Weights of a small mixture-of-experts language model, trained from scratch on English Wikipedia.
Training: a variant of Muon for the experts, 450M tokens, 3431 steps.
Below are experts of layer 5 (counted from 0) of a mixture-of-experts language model. Rows are named router (the router's row for the expert), gate (a neuron's input weights, with its number), up (a neuron's input weights, with its number), down (a neuron's output weights, with its number) and show model dimensions 0-255. Each number is 50 + 12 x the weight over its row's rms, rounded and kept within 0 to 99.
After each expert's rows: a language model's description of what the expert responds to; "comes after" lists some tokens at least twice as common just before its tokens as in all text. This comes from a sample of Wikipedia text that the model never trained on. Tokens count by the router's weight.

# expert 16
router:61 47 41 46 53 47 32 30 38 69 58 58 44 55 58 57 30 62 33 44 57 53 47 62 61 56 60 69 46 54 46 68 42 82 67 51 62 44 41 41 43 30 44 56 43 48 57 78 46 61 54 63 48 41 41 38 26 42 49 40 46 31 37 57 53 47 60 71 59 38 43 29 44 59 73 38 43 41 57 54 55 75 39 34 72 83 46 52 42 61 53 39 69 65 40 56 44 68 52 65 45 64 52 41 42 33 59 60 52 53 46 40 62 48 56 53 29 45 28 36 46 31 51 53 49 45 49 55 35 49 41 41 57 44 43 44 52 42 53 39 54 50 57 73 64 50 22 38 52 43 60 58 63 64 64 40 62 29 59 43 49 36 38 50 61 34 42 66 37 51 42 38 63 48 41 23 86 38 53 69 80 49 56 41 59 44 54 37 73 46 55 58 56 47 39 57 29 60 40 65 49 48 60 57 46 25 62 61 50 37 54 80 44 51 44 58 64 65 47 46 63 56 46 38 63 37 59 58 36 69 45 62 42 64 66 51 26 51 50 47 55 42 36 50 39 62 36 37 39 58 41 40 42 55 29 60
gate27:61 56 43 46 57 32 35 40 52 49 32 39 52 35 56 52 36 55 35 57 42 49 39 68 50 25 42 45 45 63 43 41 54 57 41 65 76 57 59 53 38 39 45 55 48 41 60 62 69 58 61 42 50 29 50 41 57 37 39 53 45 61 50 43 64 28 47 63 72 50 61 53 61 65 53 55 77 35 51 34 40 53 51 54 54 52 72 58 56 62 75 42 46 41 29 34 70 39 54 55 47 41 73 50 40 52 40 76 63 67 60 59 49 56 41 78 76 53 56 57 66 46 60 58 79 50 63 42 51 28 45 51 40 42 80 46 44 45 55 41 51 45 40 52 75 71 70 29 75 65 52 63 49 52 39 59 61 13 47 59 50 51 41 49 75 35 55 66 29 68 43 46 43 67 31 36 37 53 59 69 61 52 55 61 43 53 43 47 55 60 33 40 42 59 61 55 72 57 39 26 58 48 53 34 43 55 47 43 53 57 65 33 58 51 60 50 59 36 72 60 55 47 53 55 50 31 51 46 60 41 56 47 29 50 67 75 33 47 47 42 59 35 55 57 29 50 48 46 43 45 62 57 57 46 41 49
up27:28 73 57 49 68 58 49 32 29 39 44 51 54 44 54 80 67 38 53 51 41 63 49 55 47 51 61 65 57 39 54 59 35 39 37 61 41 51 70 31 57 49 36 29 46 41 43 57 40 48 59 46 63 58 36 48 39 71 47 43 54 48 30 37 53 69 39 57 48 40 44 45 20 43 57 38 33 65 69 67 67 68 10 48 50 67 60 47 54 48 50 77 64 47 63 48 50 60 66 54 49 48 52 51 48 36 39 49 54 49 40 65 66 50 39 30 40 49 42 20 54 46 44 38 40 50 47 38 40 45 50 51 54 68 63 48 60 47 45 81 52 46 53 35 46 45 61 47 39 58 50 54 52 49 18 55 33 51 46 72 55 51 66 29 38 48 51 54 55 40 46 50 39 58 39 68 53 41 42 71 70 61 47 62 40 54 46 45 53 46 48 47 34 48 48 53 75 42 57 61 45 54 67 81 56 44 47 50 53 55 56 48 59 56 53 24 31 63 49 53 59 76 44 55 68 57 36 50 54 59 58 35 54 53 49 52 56 42 17 41 48 42 51 42 49 57 93 41 30 44 59 61 65 44 26 54
down27:41 50 48 66 54 60 52 57 55 45 55 51 40 34 26 61 52 34 31 59 50 74 34 47 52 90 46 65 13 60 65 50 17 76 45 62 46 55 28 55 52 51 44 16 47 62 61 63 41 60 44 44 53 49 44 56 40 55 59 21 52 43 50 31 54 26 75 61 29 59 42 52 37 32 39 53 67 54 65 46 48 62 60 53 65 45 75 54 51 53 46 66 60 42 60 46 38 44 36 51 50 51 61 52 32 37 40 51 35 55 45 32 53 61 49 60 47 64 54 43 50 40 49 52 50 48 41 39 40 77 40 47 43 58 61 53 46 65 30 57 57 64 52 76 55 34 76 64 59 35 63 42 58 45 43 65 55 34 41 56 42 37 52 63 56 45 52 58 36 60 43 51 70 32 53 47 50 73 58 50 30 52 64 64 39 55 62 57 50 65 39 56 41 57 40 45 40 46 52 40 61 50 50 56 60 37 65 53 54 54 46 34 28 25 52 43 34 46 69 41 58 26 37 38 28 37 62 56 43 47 45 34 65 29 62 46 55 38 44 56 61 58 53 68 39 51 60 56 53 43 50 44 42 66 65 55
It responds to: Slashes and digit groups after colons or dots in tables of times, scores and dates, e.g. 4:56, 1:01.88, 32S/16D.
comes after: ".", ":", "°", "′", " +", "–"

# expert 25
router:56 44 45 44 64 46 50 61 67 28 51 52 51 53 28 57 56 66 49 59 41 39 81 64 72 60 39 55 55 34 41 42 48 44 32 65 35 54 69 68 49 37 42 65 69 41 68 59 74 48 59 28 66 51 53 40 60 63 58 65 49 44 40 59 50 35 51 64 50 41 53 63 42 50 35 51 50 20 40 41 62 64 70 67 54 51 40 57 23 57 44 37 53 51 68 60 35 66 33 60 47 36 35 36 72 66 53 56 51 62 33 53 49 31 69 54 48 59 57 43 67 69 36 41 43 43 74 59 82 56 37 50 42 62 67 40 41 53 30 58 53 46 70 44 61 47 53 32 61 47 36 50 58 68 48 46 68 74 58 56 68 55 66 36 47 70 62 51 32 54 40 59 41 51 74 40 46 45 60 46 57 55 58 51 37 39 43 63 34 55 56 75 36 47 40 47 49 29 49 45 53 51 38 45 38 38 69 45 56 49 33 47 68 51 55 49 36 51 63 24 50 45 48 53 48 54 60 71 61 43 59 48 49 62 52 54 56 57 50 35 61 13 36 60 56 48 45 36 56 61 30 49 61 46 55 38
gate3:62 48 47 31 73 42 48 51 30 53 51 69 67 66 51 41 58 47 58 54 54 60 47 33 65 63 46 45 20 48 43 66 37 60 32 40 46 67 32 39 57 57 55 36 44 24 35 45 54 38 44 54 44 47 43 42 49 42 47 45 72 59 61 52 56 60 43 56 58 17 58 42 63 57 27 55 56 62 38 81 49 56 67 53 43 34 56 58 42 66 71 52 51 39 45 32 38 41 53 75 29 23 68 56 51 69 60 45 42 54 69 49 60 34 53 37 43 66 44 28 58 47 37 61 60 38 79 47 39 45 53 45 44 49 37 47 78 50 59 40 63 47 62 51 32 57 58 66 53 56 41 42 47 60 74 35 38 43 38 61 74 32 50 65 58 40 54 50 46 59 37 53 52 41 54 41 62 43 45 61 54 30 64 59 52 37 44 43 38 57 42 26 57 44 37 63 63 51 46 43 69 42 56 35 57 59 68 56 58 63 33 56 64 52 41 40 64 42 56 60 58 50 39 34 30 45 46 40 54 42 44 26 61 47 31 47 40 40 54 63 48 47 74 71 82 49 31 61 45 63 47 62 57 53 63 44
up3:45 48 75 56 41 24 46 53 32 34 51 55 48 29 42 37 57 58 64 51 48 45 62 43 48 35 52 46 44 52 32 72 40 51 56 48 39 49 47 18 54 49 49 39 61 46 47 50 57 42 33 47 45 73 40 63 53 51 75 55 60 61 52 53 67 42 46 63 67 33 39 43 53 42 21 42 49 41 49 62 43 63 56 34 32 61 51 67 38 72 61 70 55 51 64 32 47 37 45 42 41 26 51 22 55 59 28 58 61 48 56 48 62 45 68 54 58 45 39 54 66 39 60 62 56 49 45 55 63 47 50 43 43 50 34 48 47 62 28 62 65 52 65 59 46 69 62 44 42 61 38 49 61 57 67 30 57 45 58 59 49 40 26 75 61 65 57 32 69 55 61 44 58 49 63 50 27 55 51 48 41 47 74 54 53 27 35 41 22 47 32 56 56 44 66 52 62 54 52 38 51 49 51 48 56 61 61 48 38 50 38 43 42 62 52 55 54 51 45 72 67 58 61 46 71 47 44 48 25 60 55 35 15 54 74 23 38 26 51 29 38 51 57 58 36 53 47 35 38 53 65 48 70 42 36 49
down3:62 42 57 58 55 45 39 53 58 53 85 38 46 65 61 55 47 39 50 42 55 45 45 80 62 54 48 54 54 32 37 52 34 70 64 32 35 28 35 60 50 55 43 56 71 65 57 61 57 73 37 56 58 43 36 43 61 65 50 54 39 47 46 55 64 17 62 22 63 42 69 67 43 48 65 44 62 53 58 53 57 37 65 42 51 32 63 43 58 75 64 53 50 65 55 52 42 61 29 63 45 37 57 48 35 59 45 51 36 54 48 38 26 42 51 32 25 63 32 50 49 32 63 63 66 48 35 50 55 55 46 55 44 60 86 56 53 35 35 53 30 73 33 45 51 53 30 36 46 35 72 49 68 32 39 44 59 54 36 42 46 48 46 60 75 58 49 37 38 50 33 57 51 56 48 36 42 50 39 60 35 23 35 69 39 48 33 52 53 53 50 49 64 51 55 49 47 54 43 30 44 44 44 58 63 40 51 63 63 14 53 46 60 45 37 57 50 52 31 57 50 40 46 55 51 63 38 64 39 53 47 46 56 36 58 73 45 52 46 35 44 43 44 41 63 53 58 57 63 39 41 63 34 73 49 53
It responds to: Table cell separators and heading markers in wiki tables and election results, such as pipes, ====, Preceded by, Succeeded by.
comes after: "\n", " ", " Candidate", " Title", " Votes", ")"

# expert 23
router:35 72 59 46 59 61 63 62 51 63 55 63 50 41 43 56 36 61 45 30 19 78 48 59 56 50 66 60 43 37 71 50 46 60 38 34 57 50 65 52 40 54 53 59 58 34 47 57 36 70 49 28 32 29 38 70 50 45 51 45 66 35 56 58 37 67 61 37 48 62 67 69 59 44 49 44 23 45 28 65 58 37 45 34 58 56 51 58 56 37 52 52 28 55 61 51 53 40 37 55 59 34 42 70 60 56 54 51 50 67 51 34 45 59 66 35 46 59 42 58 65 37 65 38 57 57 31 42 43 25 42 73 50 33 68 41 42 56 51 36 41 61 49 35 49 67 54 51 55 48 64 44 54 47 53 46 53 38 45 77 66 54 54 43 61 68 34 43 50 53 67 30 32 68 38 70 38 42 27 68 30 45 40 70 46 65 44 69 56 51 20 41 30 71 49 45 69 41 33 58 37 44 35 42 18 48 37 47 58 41 42 32 52 68 54 39 44 56 63 58 48 45 60 37 50 52 39 63 44 54 51 45 51 53 41 59 50 72 39 52 54 60 63 45 46 29 71 54 47 46 51 44 49 39 49 58
gate2:47 71 65 58 55 35 46 46 52 72 71 86 40 49 46 46 47 47 37 66 68 54 35 20 40 53 74 49 64 85 24 43 66 45 35 52 68 50 58 54 40 63 44 45 55 39 45 65 57 59 59 60 51 40 51 59 57 67 58 56 58 40 62 66 54 61 56 41 16 46 40 41 52 42 58 58 39 53 36 39 43 62 52 30 50 46 61 53 56 73 44 42 46 18 69 36 68 45 45 43 51 38 65 36 62 32 62 49 43 51 50 43 63 32 43 49 48 51 56 52 44 56 47 44 37 73 60 25 48 45 42 56 51 44 40 56 52 66 53 42 37 70 50 56 43 45 58 33 50 37 61 47 40 43 66 47 41 88 57 65 24 62 54 59 46 37 37 50 36 60 34 32 32 40 79 37 45 57 58 52 54 42 44 55 41 51 30 62 70 47 45 57 39 72 44 51 56 45 29 60 45 48 55 68 43 47 53 53 64 55 42 54 18 34 38 47 46 39 36 41 51 46 53 43 54 52 21 61 75 41 52 57 36 47 51 55 50 56 51 45 38 51 43 62 39 54 51 59 56 48 43 37 64 55 51 64
up2:33 54 45 38 45 41 58 55 49 42 51 46 42 45 44 71 38 45 42 42 31 52 53 52 57 49 30 42 51 52 57 59 49 55 59 44 20 60 26 45 34 52 63 59 60 55 71 64 48 42 54 30 50 31 43 53 58 44 51 58 33 49 60 52 61 53 45 50 67 68 39 65 45 43 47 53 51 28 61 56 50 56 56 64 51 52 53 52 43 67 71 63 71 42 57 45 52 68 34 26 60 75 44 77 57 80 24 36 46 48 25 52 47 52 41 49 53 58 65 82 69 42 55 43 48 51 41 64 50 55 53 47 33 37 53 50 48 38 54 40 34 32 39 57 73 55 69 58 60 51 61 78 23 66 70 52 53 65 75 67 48 50 72 26 35 64 36 71 71 46 45 47 56 49 48 60 50 54 56 55 68 44 36 71 70 56 68 47 49 43 52 46 61 62 40 74 47 37 69 39 52 67 60 42 48 23 61 57 52 36 31 45 47 50 54 49 62 29 56 24 41 36 68 50 63 58 51 47 50 26 46 50 50 64 68 51 45 56 31 53 53 59 59 45 51 45 42 44 48 46 63 63 41 50 41 50
down2:39 55 49 63 59 50 78 37 39 52 28 53 62 56 33 44 46 21 53 56 54 61 52 43 55 75 47 43 59 30 42 51 23 50 46 63 50 52 46 52 63 39 45 40 36 37 46 60 35 69 37 52 51 54 62 42 38 39 44 42 45 50 38 40 44 63 55 63 59 42 65 46 32 61 42 54 00 53 39 42 46 32 52 43 50 41 53 45 59 54 43 48 62 52 56 48 54 53 48 55 39 27 52 52 51 57 39 57 47 42 48 45 47 65 50 47 38 48 17 60 61 26 65 51 62 30 59 86 45 66 39 63 38 55 46 44 41 51 66 45 71 29 66 41 48 64 48 50 55 50 47 50 73 62 36 26 41 54 56 38 44 29 71 56 53 34 28 61 42 51 39 54 55 15 40 56 25 37 27 51 38 26 45 24 41 43 34 52 56 30 64 35 38 61 56 51 53 41 68 77 60 36 55 49 53 45 53 47 48 62 65 41 50 35 41 38 43 52 47 71 56 63 39 35 60 67 46 57 56 29 56 58 50 43 35 57 44 58 54 57 46 62 52 48 37 57 35 66 52 61 48 44 58 34 44 52
It responds to: Line-break tokens ending paragraphs, headings and table rows, especially the blank line between sections in articles and tables.
comes after: "\n", " |", ".", ")", "==", " =="

# expert 34
router:48 59 55 67 54 58 57 64 32 59 57 50 27 59 39 76 53 75 38 64 43 55 60 30 62 64 33 64 60 66 31 62 34 31 36 42 39 54 34 37 61 75 63 59 58 42 37 44 61 75 63 45 46 60 33 73 70 38 63 50 52 65 56 29 52 49 53 67 50 63 34 61 46 43 67 36 42 43 44 41 45 40 32 71 50 34 60 35 43 45 44 62 42 58 48 71 62 45 41 70 61 49 42 54 41 56 50 63 44 64 27 49 29 51 41 49 35 37 54 38 47 52 33 49 48 45 59 70 44 53 58 45 33 32 39 37 63 42 34 58 46 73 47 50 56 49 65 50 58 44 48 25 42 61 62 43 49 30 36 32 42 63 29 38 58 43 30 50 38 54 41 67 70 44 73 55 50 49 41 58 39 57 63 21 64 44 53 59 56 65 48 65 53 44 52 38 42 55 67 37 43 39 57 41 48 70 50 46 46 40 51 45 58 64 42 53 59 41 46 60 44 67 28 65 43 37 38 52 48 59 57 53 36 59 61 43 56 48 52 69 41 50 40 68 43 51 83 54 53 46 39 24 61 47 72 61
gate2:58 61 95 70 46 34 39 61 35 65 38 45 68 45 58 45 55 62 61 72 57 43 41 30 41 49 37 52 57 73 30 34 68 27 29 40 43 28 54 37 40 49 40 58 50 48 23 63 49 23 52 55 52 58 50 49 64 35 68 62 59 55 59 48 35 60 48 46 56 59 64 49 59 35 59 56 34 49 30 41 33 63 37 59 61 60 71 28 52 55 56 53 76 49 49 55 42 51 65 51 61 53 47 48 65 63 54 58 52 63 50 40 54 54 54 45 48 58 53 34 46 71 45 28 51 65 63 44 64 55 64 53 52 71 44 61 59 63 38 69 48 55 58 57 53 42 52 48 48 39 57 40 36 69 46 63 34 39 49 32 69 70 73 49 38 52 61 54 43 56 41 82 42 50 34 63 63 34 52 56 52 53 51 29 49 44 42 40 43 57 73 41 30 45 38 32 50 53 44 33 56 33 23 32 62 65 42 46 43 40 47 54 33 41 44 56 84 41 66 39 46 46 44 43 53 55 55 55 45 49 40 39 49 29 49 43 71 38 54 51 59 61 60 54 51 58 49 30 37 40 57 46 44 32 59 50
up2:59 50 68 50 44 57 51 66 18 76 40 39 50 74 29 50 50 40 39 37 45 53 52 55 33 48 54 30 47 55 48 51 67 49 35 55 40 33 48 42 55 60 40 47 56 41 40 69 46 58 45 43 45 43 44 52 50 19 51 59 50 52 54 59 24 35 31 45 32 38 52 30 55 38 31 54 36 61 49 55 32 29 61 43 55 45 57 56 20 42 30 78 74 52 34 54 62 33 47 47 53 58 65 55 46 55 90 73 54 39 39 58 41 58 50 45 48 59 44 54 64 57 56 60 46 61 54 48 63 41 29 74 45 72 50 56 53 57 52 50 64 32 61 63 83 56 52 47 45 48 58 38 64 39 54 71 34 47 59 26 45 66 36 46 68 34 58 67 44 54 50 38 44 51 52 66 32 40 52 47 54 35 50 68 47 50 73 61 64 50 70 46 45 50 41 47 35 53 40 53 39 55 58 39 63 67 66 55 60 40 61 77 49 38 53 54 70 41 50 53 48 56 57 38 52 60 66 51 69 47 40 48 34 60 57 52 37 37 40 52 47 56 51 51 44 50 53 24 56 35 72 45 62 37 63 73
down2:40 40 23 73 52 65 35 50 67 38 36 56 46 45 52 41 55 57 52 56 62 44 57 43 60 61 53 50 46 42 45 33 35 63 59 43 68 35 33 40 20 44 63 49 56 51 40 58 54 51 33 42 68 45 54 54 52 53 61 49 62 54 55 61 46 41 69 30 55 62 47 37 56 20 50 30 27 44 53 42 60 38 48 44 58 44 39 52 61 60 40 34 65 58 41 27 38 37 42 34 65 58 54 64 59 44 53 61 54 54 39 32 41 60 34 40 59 52 49 42 57 59 40 63 61 52 59 81 53 48 43 51 49 64 69 46 56 35 78 56 54 56 48 35 39 36 42 73 46 59 61 50 58 43 40 52 44 52 51 62 48 39 70 62 63 38 61 57 63 28 52 24 33 54 38 57 50 48 55 60 35 32 42 28 39 41 54 46 69 34 40 66 54 52 24 50 46 64 40 28 29 41 60 28 70 45 40 42 54 53 47 33 45 63 49 61 55 63 32 39 40 43 53 48 47 52 50 63 67 50 36 63 50 43 49 52 48 54 53 32 50 64 55 51 63 38 29 45 81 38 77 35 55 80 24 30
It responds to: Relative pronouns and conjunctions opening clauses, such as which, that, who, when, where, as if, and commas after introductory phrases.
comes after: ",", " as", " However", " that", " said", "\","

# expert 33
router:14 38 55 58 63 56 53 52 44 52 46 54 33 48 76 38 41 52 49 46 57 44 40 45 40 37 47 35 33 54 40 37 58 37 45 31 56 39 47 60 42 54 53 55 36 64 28 63 37 49 76 52 50 61 36 38 30 44 64 23 41 53 51 50 43 48 40 43 62 42 54 62 40 56 34 61 39 41 57 46 63 41 37 51 57 22 52 54 59 40 38 71 66 37 50 35 62 37 63 33 44 39 49 41 48 63 38 46 50 37 39 52 42 52 39 41 42 45 52 67 50 53 39 34 45 69 54 27 50 74 72 35 36 40 27 47 64 57 52 55 45 42 41 38 44 45 28 43 46 47 66 67 56 54 34 36 58 58 71 66 51 57 37 64 69 51 44 59 68 54 36 25 32 61 61 52 43 58 36 53 33 41 55 55 39 38 53 61 34 48 33 46 42 48 55 35 66 63 39 63 44 39 50 54 60 52 40 42 38 42 60 64 69 40 43 69 56 68 34 47 46 65 68 56 44 50 48 67 60 31 73 52 57 35 37 43 44 68 48 34 43 70 47 44 57 40 76 58 45 79 68 67 51 32 81 54
gate2:55 48 32 40 35 41 27 25 86 66 66 57 62 41 62 41 47 21 32 65 59 26 65 50 42 70 54 61 20 43 38 45 53 38 61 41 50 51 45 59 56 57 45 60 51 58 34 35 59 56 56 49 66 45 55 46 45 58 35 54 42 55 72 63 53 54 56 44 64 60 48 53 39 62 33 54 44 64 58 75 22 60 56 45 60 34 54 65 49 52 45 52 47 62 62 67 36 35 47 32 52 44 31 41 59 51 42 36 59 33 41 40 59 42 63 22 56 54 42 39 45 42 65 39 46 62 52 52 45 62 40 38 66 41 45 55 64 47 58 56 35 58 53 45 65 52 38 54 64 40 60 42 70 71 38 67 64 28 48 20 64 36 41 45 57 37 30 55 51 38 35 41 58 46 35 45 59 53 85 58 44 59 39 57 60 53 54 45 54 57 57 68 42 49 48 62 57 38 58 50 62 21 68 47 52 48 32 61 36 63 40 72 36 51 63 43 59 63 55 36 48 65 57 52 56 52 46 33 46 38 28 44 39 58 40 33 76 69 62 55 35 77 49 49 55 52 52 49 44 53 55 38 55 58 44 52
up2:52 62 44 58 34 70 70 60 54 36 64 50 50 50 55 53 55 74 57 40 57 58 47 32 50 34 45 69 74 62 45 47 25 43 39 37 38 25 30 60 64 32 52 53 37 43 40 50 46 56 63 55 55 75 51 71 42 59 50 26 42 14 33 42 50 49 36 50 61 30 39 47 56 53 33 47 40 44 50 43 60 57 37 55 37 48 48 28 50 34 58 24 25 42 49 37 37 49 54 39 62 47 40 48 44 48 53 77 53 37 41 49 52 57 33 49 49 55 48 50 53 44 52 63 42 55 41 63 48 45 61 66 48 66 34 45 30 52 49 60 38 22 33 52 46 59 53 43 65 71 66 51 50 39 43 48 55 40 47 61 43 69 35 60 52 58 37 53 70 31 52 40 51 75 63 53 58 62 31 58 51 36 63 31 39 42 58 49 41 65 41 45 52 82 58 53 36 42 56 40 36 63 64 40 66 57 49 59 40 30 52 39 50 40 41 47 60 44 42 46 37 39 62 73 73 74 46 43 27 80 48 57 66 55 44 38 62 61 55 56 51 36 64 42 67 53 34 49 68 66 59 53 52 55 52 39
down2:63 63 42 30 48 54 61 86 40 57 33 55 57 34 52 79 46 74 44 34 63 55 43 37 52 42 49 73 48 44 42 42 75 61 42 38 65 54 31 59 79 52 48 35 58 61 45 50 52 56 50 37 50 58 59 59 55 60 42 41 38 52 35 54 60 59 56 74 52 44 51 56 66 65 54 33 61 39 52 38 84 60 48 65 39 35 68 56 45 57 27 40 33 45 54 43 39 35 51 48 59 44 52 57 51 43 40 77 32 47 53 64 43 72 48 49 22 52 50 45 47 64 86 75 42 60 53 48 53 52 69 57 42 64 70 53 27 44 51 49 49 39 41 49 33 51 54 39 71 69 53 46 59 54 74 48 47 57 41 71 50 62 49 52 56 43 66 58 33 43 68 62 50 43 48 53 58 47 43 44 48 40 46 45 39 50 62 59 39 68 54 57 50 53 53 54 43 50 40 49 47 62 45 49 54 40 26 52 67 38 71 69 58 55 64 39 50 44 57 36 29 50 50 71 71 85 46 50 45 61 37 46 70 59 35 46 46 57 44 63 64 38 45 44 52 63 50 44 55 77 74 58 44 33 48 49
It responds to: Four-digit years, especially 2000s and 2010s, in tables, career lists, dates and ranges, such as 2015, 2018–19, 1992.
comes after: ",", " (", " in", "–", "|", " September"

# expert 21
router:54 62 35 45 59 39 55 50 41 37 73 39 58 50 63 65 36 39 35 53 29 35 63 44 56 41 52 47 40 51 55 54 51 37 53 58 66 44 37 62 36 33 43 58 42 50 55 19 76 32 59 45 43 50 67 51 53 43 71 46 44 58 47 45 36 50 60 37 49 30 44 42 44 33 28 29 53 58 42 59 58 38 73 57 52 29 54 35 74 39 49 39 61 50 63 74 41 55 52 73 52 54 56 47 58 49 32 41 65 42 48 55 54 65 58 72 55 40 85 35 55 51 51 65 44 69 70 29 62 61 45 47 47 60 35 54 60 53 48 33 48 35 58 48 46 33 41 68 40 38 29 44 35 56 44 50 27 41 46 47 22 37 40 34 55 46 64 54 62 43 36 49 31 33 43 22 55 38 53 37 38 74 65 64 26 42 47 44 59 41 48 53 48 50 73 33 30 52 59 72 54 51 39 26 57 56 37 56 75 62 49 57 45 43 45 58 56 65 44 72 46 40 38 55 71 37 69 66 63 49 26 50 55 40 51 54 31 50 42 43 61 49 53 54 34 61 47 42 42 54 41 54 46 56 46 55
gate0:48 67 61 46 50 50 37 43 38 55 60 44 43 43 45 54 47 25 36 32 49 65 63 61 73 49 56 52 40 36 44 47 51 60 49 44 30 49 49 59 28 52 49 49 53 60 32 64 56 26 55 38 35 55 71 48 60 53 60 56 70 56 54 70 41 53 32 23 70 64 45 54 45 30 58 44 40 51 30 58 70 30 84 63 55 41 43 58 57 56 49 51 46 25 39 65 34 60 22 43 60 54 43 72 46 40 45 63 71 50 51 47 60 43 32 74 60 62 35 50 57 49 37 67 76 27 53 52 65 45 61 65 33 50 60 46 56 61 39 35 49 44 38 48 72 47 50 64 44 58 42 55 46 51 51 63 44 55 68 55 43 61 56 51 49 61 75 42 79 51 62 66 52 46 33 54 37 53 37 66 51 52 32 36 40 39 37 58 45 43 36 30 51 56 48 51 56 66 59 53 48 65 57 75 48 37 61 54 51 72 31 66 55 44 55 61 55 22 51 23 63 38 55 39 45 58 68 33 59 31 38 57 37 39 53 46 44 54 35 41 55 51 45 58 60 26 53 39 60 53 37 39 27 52 49 56
up0:46 57 58 40 50 58 56 52 50 51 52 64 57 31 38 42 58 56 61 37 47 42 85 51 44 71 31 58 63 45 61 48 33 39 57 45 57 60 55 52 55 70 46 68 53 39 52 52 28 30 32 48 37 29 52 34 52 40 54 56 48 36 31 52 61 59 44 26 48 55 51 41 43 47 35 51 45 59 54 68 57 32 66 36 57 49 26 54 56 64 58 68 37 34 30 44 63 55 32 58 42 61 38 66 69 69 48 59 51 45 57 65 37 43 35 14 56 63 24 61 37 55 53 63 48 54 55 56 49 44 46 39 57 23 62 43 43 55 63 33 52 45 58 44 79 58 41 46 68 47 62 67 48 72 38 55 46 45 60 68 48 48 52 53 45 54 48 65 38 49 28 51 69 31 45 34 50 56 45 59 66 37 52 41 50 56 58 33 42 50 50 38 53 24 50 49 69 54 43 57 50 55 42 99 34 37 69 33 55 48 38 57 40 52 48 53 71 60 33 35 45 34 23 46 43 43 60 44 44 56 56 55 47 49 65 51 69 71 63 42 67 46 51 47 52 42 42 35 44 38 65 45 63 43 56 63
down0:68 37 36 59 38 52 47 62 34 36 33 44 39 64 49 54 64 39 54 28 22 63 42 46 45 41 56 40 55 58 25 60 53 51 42 47 55 69 40 49 61 36 51 64 54 55 58 34 45 44 73 40 72 55 57 39 14 49 62 37 24 53 61 69 58 30 49 59 59 64 58 57 42 50 50 61 66 28 44 56 38 51 45 40 66 59 73 44 46 15 40 61 47 50 36 54 47 50 44 46 42 53 42 56 42 50 52 74 56 29 55 51 65 43 45 48 47 59 57 60 54 45 41 68 49 48 66 72 44 49 48 30 21 54 57 55 40 64 47 56 46 48 37 47 52 49 47 70 79 39 51 44 51 38 65 42 46 60 34 59 49 57 60 55 54 46 53 30 53 73 54 46 54 45 75 60 41 27 68 78 44 49 56 46 72 52 48 36 48 47 54 43 52 42 48 41 47 33 46 49 77 60 37 40 60 33 58 43 48 65 43 55 36 27 33 62 59 32 56 31 54 19 37 71 57 68 45 41 58 54 59 49 58 70 68 44 66 53 59 56 61 50 34 46 56 45 59 34 57 50 35 64 34 59 57 47
It responds to: Office and rank nouns for people, such as President, Minister, Secretary, member, politician, plus line breaks before team lineups.
comes after: " the", "-", ",", " a", " as", " and"